{"n_layer": 8, "d_model": 384, "n_experts": 48, "experts_per_token": 2, "d_expert": 128, "d_shared_expert": 128, "activation": "swiglu", "moe_layers": [2, 3, 4, 5, 6, 7], "router_score": "sigmoid", "normalize_top_k": true, "routed_scale": 1.5, "balance_loss": 0.00163, "balance_bias": true, "n_groups": 4, "groups_per_token": 1, "init_std_router": 0.00778, "lr_router": 0.000345, "vocab_size": 50257, "norm": "rmsnorm", "norm_eps": 1e-05, "tie_embeddings": "early", "optimizer": "muon_variant", "lr": 0.00461, "beta1": 0.93, "grad_clip": 1.0, "batch_tokens": [16384, 32768, 49152], "seq_len": 2048, "train_tokens": 262000000, "steps": 9025, "dataset": "wikipedia_en"}
Below are experts of layer 4 (counted from 0) of a mixture-of-experts language model. Rows are named router (the router's row for the expert), gate (a neuron's input weights, with its number), up (a neuron's input weights, with its number), down (a neuron's output weights, with its number) and show model dimensions 0-95. Each number is 500 + 50 x the weight over its row's rms, rounded and kept within 0 to 999. Numbers have three digits each.
After each expert's rows: "comes before" lists some tokens at least twice as common just after its tokens as in all text; "comes after" lists some tokens at least twice as common just before its tokens as in all text. This comes from a sample of Wikipedia text that the model never trained on. Tokens count by the router's weight.

# expert 20
router:504492549405602537497411639521577582437588471480506456555489557522486428460513546527486518525512473510486438553458472587412552461508431489485444503537462483421532476511576532488513531481378546498576525523411485508491568481601453436469578492560487568581545536419511453578545478467459429460
gate4:441496519568494502471495514486490473496563496490394487437396513490460511512545567489492509403580468477408525600470497429473459585517469501514514430502451451457497511485488496546467541521439493499524533562406470509410433534532547490553461496521519554526528453483545490454565427430438550478
up4:604576471458456502532449500430469506434558448521544521559495479451523466532419508448440470503528493467459466428521519497530538488408470486416533560590542589484527473461565553462440472530549489499502412411478511432458470483489516546511471502465509518571360567494465453412513459537498430481
down4:518528416555617509468519475396437537487477503597527558504471445529476473459548446563569493428465517460451487504484564456489436540548568422594414434439500561554426543470561503435534495458537522501515511426445522426533508430481497562442557429533356514567529528510496554438479601511610394512
gate5:589469558458486455481522551456559552508544505489494394491509476523528620488502561526578545417551567469494479459575466553429469478537486494493520500447466445441541514558596452491448534507575560524482425514540458525570521461486506492545482498563438595410537446576614488483457480466417398580
up5:594483507498369477510558532499468516550552538522448431492447508549604459509499562462470485397586495494552495540506531519439504451612522513534525553498491573529499551578519493469535582419555533547536407607480523450479590569517445477424443517533566461522470491481536517578502560514428488500
down5:422553575477494538552532507550464413573494495398488455478505531597518447396410419579543490442471479520561467496455425522551497492476542515518566425548507535509590530448536545548575512432480406441538485482492558510560419513456529440454522530560447552490546487497627509475497508505445490479
gate6:551528420504585445478514486443542543486572480563511438450463550576535503496471461548553502488587502487501553501505556528474504597453523563558519553533414500512540564518546600510420510513431479573511478593520432505470413377529409531451575600462462486538529510482505466555524531401580578441
up6:484450517457415522441493509524522415500458485443490537564492476463574483562536399529430488439438433417487436479455545441533464468424489521433563514495498588365445493535532533491386438469538511530637468578404428482455528506592521529399516487584451485445495485449478442542479558416447556500
down6:552535593420486444439494464533528546503575486504476579512417519454481510544443496539539414480438556513443480573467424481457489459516392462524496491457471546409509566574463491465446463515432544619515401527565525528522456415577457539452560578439453607531525521577587471606504428498537478467
comes before: " |", " –", ":", "===", " ===", " 1"
comes after: "|", "-", " 1", " 2", " MF", " 3"

# expert 34
router:446414617460549384508388541475607597395496525593515436526520486461504543440452465454526665456504454566459481527505484534466496395566434460501521472590453455440458503499512500548502436466417425453529495479462399490425523600574503426540492529501545447502538440479447458476487438476471455438
gate6:515436520548540499515570543423563462422480508499512532477544601523541519430588471530444406544499507397572500471538579437449428586544521497536517516434518526442543476468520480477583589500512487434571523546499478510510495413572415459479535535523611472537548524475570510570448478481469510532
up6:503480486460474564482443485577528482607543576640534426508512510540514426537465529525510551453494523554469526475481398434514529478468457464481493501559500491428490490508486405518497469584532491524449507490404549519481424505463556464482515558466490501489528555520459468415577469497478487604
down6:571583522537530556389440474422487536460461404640495590507468546496557496503502539432464537578510570526475530452471565435535458533431454507454568460526525597514529504452576614543529530557426551433530492561618546495621534534568476552526537585481477493461589602533512443406461596550528564390
gate7:463511511427530459536481532461620545489422582540518506532441518546588507463492481494518495574537522509418529523424453511460482518534379535479519510583611550510480496505525566532450420486308518553498535465450481564440510557526474528455491540510418503424516459443564420578529559448415540445
up7:546485488558447561490631572515424515468501484416447554484524471453480431519464495538498450413467544442591388520514491517493558452456569444510514466512533441483542559508429401507539596530672579469468498538536501476589481467426500575515509487501550495492498622526409550488428470447552450566
down7:416517518468454391487496422533587516479659504550481549497537531488495543446551479417403585464512470492453443484467401533577411514450488479503507484474510475624588497400480475544455447454471479500433475554547422496419479533454440456471394490425456494422512473559458493508441492499485464506
gate8:492498488569529399525492471520527558529499458523473521554484440500534530538428481510546425557544550473551464492504507577602500508568605458474488487467539555497451496421581540464510522476621526520490499444473452396466547506509471489522444524486569491521556425474520532552526591562478592461
up8:496469556571409507466502582462472569501534526570492518449589493590532458516510446400589526420446563463471464531535458452540468455484394551554566459405519492497413433572390483483484469498505528563553484540567553568616370531497462437504469450529429467464448580512459519445511429464473463535
down8:492497567494514507531458495540526499430506460575632482419530479565499578503428492612517504468537493528491521483468542518514485569526502526533453429595565438428473431574492540462513487481574464561502487528489472538544398510457523518522452453537463523468347549494526482435459481473485440524
comes before: " and", " in", " was", " which", " is", " but"
comes after: " the", " in", " The", "The", " was", " this"

# expert 30
router:467490500420560543481386544488576595449581512594505454535579530483493480485460499475513557397506364498581567508487477473488554421523397471466446506499386443471550494431497480491506440537487517519529536542553427594524557487524495454466516491488533479521512545455462487467476571509447407491
gate0:525461569557478546565412466487587473493522424505550443521505539494480505595431495466521523407540528574447468507483491422569441546568457519517427511479474518509591523433448521504539472565430418556481502520559524580534454533523532475464486481512485515474491538447519477486503531535466496585
up0:523461485473512514491465421491587471486436453467527492559459528532477570480427458454525553382486519475538459521518548512462469427482550479476379464400428525464539540448469512528585548522512488544508507491556552568549504585431523491564403551483508506541452576491471456455491501541569513667
down0:441508463522436501515545449473461514454538476493452590516478490527573347468486445455571433494513495524454508499515453440428509445471523411545534536466471498558562502419530392471497534478510476445633476457484504574531446480451520526487518497576429501428570449499433486577549415544532536515
gate1:454515468472501588465522474560476453503586450497517458455462525505493492513503456525559401544500467431575595572579473459592591496427408460436468505501499486541471477458542528451477440571589496494518454567483370480500393528445479575550542476524507566415523534490470458511514432538519446514
up1:522511502500523569518464514465521573462565442559514470540592462479442585529502476495575461476454588563561474510422448455417462310424488555589503539533552479423527543509470472473541488528517419408482552555626515467572452475483531504506574537451494515457495499417520489594414553475469528481
down1:468443492549549476594485529512501565552555414445548520474526547493515511554491538490622500642527517545455497573537432544495460591513485511384556443511450403492562527555554508502542571496418535441518487479517591465465628470549571553488589457553538543390447518462549586563577551455507520563
gate2:531550438465571425378443533427560461518533531502548508458460513479428485501440451355417528570492483560553534499443522517508514446555486502536469512532479433502587509428448503556520505460520538433412536441548465543510434432547522468507485425546521573469571471491515514484480495483495498505
up2:566547497509418412419426469493574474538529564473530542433498421567458557434489468423545517500553531526492508535547572488423479483537456486440524443512437411486602579571463517510457535493491546491501477402497439457473435495485511481546448419536481496443488446572493515475480489481528529517
down2:607456489580529485485449490507560454431453465498522532522493486433467444512487424520544443536521473486509465507538448520515557492482525480451501528540547531443515521448480480465499494541426507439542461540651503454564467509527549518546517537413524531534533497435598473515488556492422576555
comes before: " to", " in", " the", " a", " on", " with"
comes after: " was", " he", " to", " He", " who", " also"

# expert 21
router:461540577409561424558406555470558519380552534606464474513542394551524537431499533525507527408515472502581495450474384436505573443555465432494543482538475492421493479525475458455417391520486465475487647504550533573504466548531487479506536484501476429454472438518476482511458541553440481525
gate0:410495507471500425516427541442545468520404564503500496490504622565556418492419476356533447471578503396464478438553467451460464429417517446592431429511511474454528494509451475510507602554489498487573472502471417476559454520497482533458480469452466460543489468475520493479542455530581538438
up0:419470464502464557573497534441509522423426515556466457454535515527557415526485402472549559501501473423476549562573452505493576547427505441478478423468499428398518447499481485473502496522562501488420489523572427560459465508461517556448471518414517496462604450427531368472488453526501585556
down0:504421503612481492427577455515526489483454460485497470477577532509554443406516413590458429488359497491587489429467552460474498523474573566518484533538497609429450511474539395481532493542493551429483484561462418497495447382428600466561508575437583435413502508570463505452449605507491555465
gate1:508499542457498422448473495479640472467554546527492455539526472479500552514556569502493549443488480483499397479491547519496502460556453512505447610547484584528479552475514515455524307506484438465428487528512482553551395498495490467446506434548467415450494613559493495522505457443488444510
up1:509515466469445463423612419505523530472547559477537411400520554434521493561436483504463529451576515545544522478450524511467453513548483528578480606482457576482419525500576550462472505462560437530487521528447484597537569499570565548490448491544520460518482534493606457574508399461483427486
down1:412586506575471450478465472535448630522607499486576430449448462517592561469588493503512572565452571458468581507476563506535533543569548505475495595563530508507472470490530461515437513533538589456454483641512487448558473479446426480549479469575493492423530545560537495517481512501477552460
gate2:451583546458501554442480468493534504518540458470527523514517537495490545468448532473534416512456449434556487432456500415544511554535457612467639651608410484422454384577525457423388501550477443470581537455497453529450592494489587454453466548528549475489484499436469529490498460557548525523
up2:523502516529581500577473536526566513490519455566506485554550455481489489452455526481474432584479585567521540440430523474541520504480496448555557554556496525397375441517549564498437514518502487436525513483517495483427442528465482434478530561509444488501471438497487493425476480469532504453
down2:464443533477429487468455518517482560432550525526483485467418533539515515429475511601459502483472521492499468477525535453557565535514516484479404523437527449480464418533486476527503567506513559543419480493492573499534459568358568480516565555555427529551542472586486516539561420438534513516
comes before: " to", " in", " by", " with", " for", " on"
comes after: " to", " and", " be", " were", " was", " are"

# expert 43
router:442441463463644468513408552555609551409544519448463407524590445455508492459499490456525572438562509478499440580516496535496550462436405500519430510536446531498518538474464531523497456454469479448513578524444463526504518510599405507501474512521601459562477486482444496519502400464476474417
gate2:528510536480500477431539486428485565520600379444493462469443579491476508470504418489497562416511599542543517532428592489462577577555432537526482488445483457449517458472480509553630530574454474499518560435391474525469632391483510431458591411434448519454489506475544412504481475444418350454
up2:501583475463498486493588494503534582563549496452438456596478482508549547550505485559538423501549517488537471441550597427444481502467499518440573455495512541529423562500533562513479457532587516511481457585470517512434528403479485604549550523535432552435596345547506454535638482497570469458
down2:500512501552444566533470502496600587516486475497502535499556514471479411521426590461429524514445465547524403540459496464522507427431444582491445576489499510621530482508478529444443403615422537535504498536597446489591484474411473455521448431445472480518476449530476484524474564487477525619
gate3:540507557552497461384450441434429500436573507521460507569453508526515487486510527504485552549517557503455583549558494524501507544475503564534491422436496467552444470584451485468598546545529452500540430529486601440499496445527499577465425468464463470549474496419487576461458441611454518364
up3:515517470485520497505482452554458511458599501440551500517607569450526479452380428580513534506485440527564426491492525537425533477463461416508590467580484541535528523497548508550472498511495529534499418470496456454572503536519574549591555586508521530542517470525493432559434411474466487530
down3:507505302496390478548454499535404494511420409545541457469437571472479438468475414461448558491463458456429562501517414509441488441451591455470403548409439543467491511434494477493428460498661511486488430423495471530543458465478569435563601498521484546466458615471547501486511472422490524582
gate4:547449489445571529422404492451499484458620500560508532482493497546470516509515552574454490556537536509490501485466552522486576516520541502453499525487382492486554578554502519477550544470440584433463438499498484560457507549475464587505469543518520418582519534451519517481434430460478514494
up4:499535532452521623497463522454524559471505474521536557459362434499513522471592545470479515581526463459467407534515503457429563531559514552494527561484492483433577469475509480517495515477557545597550510452657532588507560553446447589614510537473458487534429485484463542536480339418418550435
down4:432477467515534550392489440527507526407475429405441583503547496519441563468567459440581512448509490640514511520522551556496474555471528528498531451498465443538488432488512490521464581482599545525513423490531557464529465490498598472526521525563549449547394572447524451456474489500527449504
comes before: " |", " 1", "}", " 2", " 3", " 4"
comes after: " |", " 0", " /", "\n ", " (18", ";"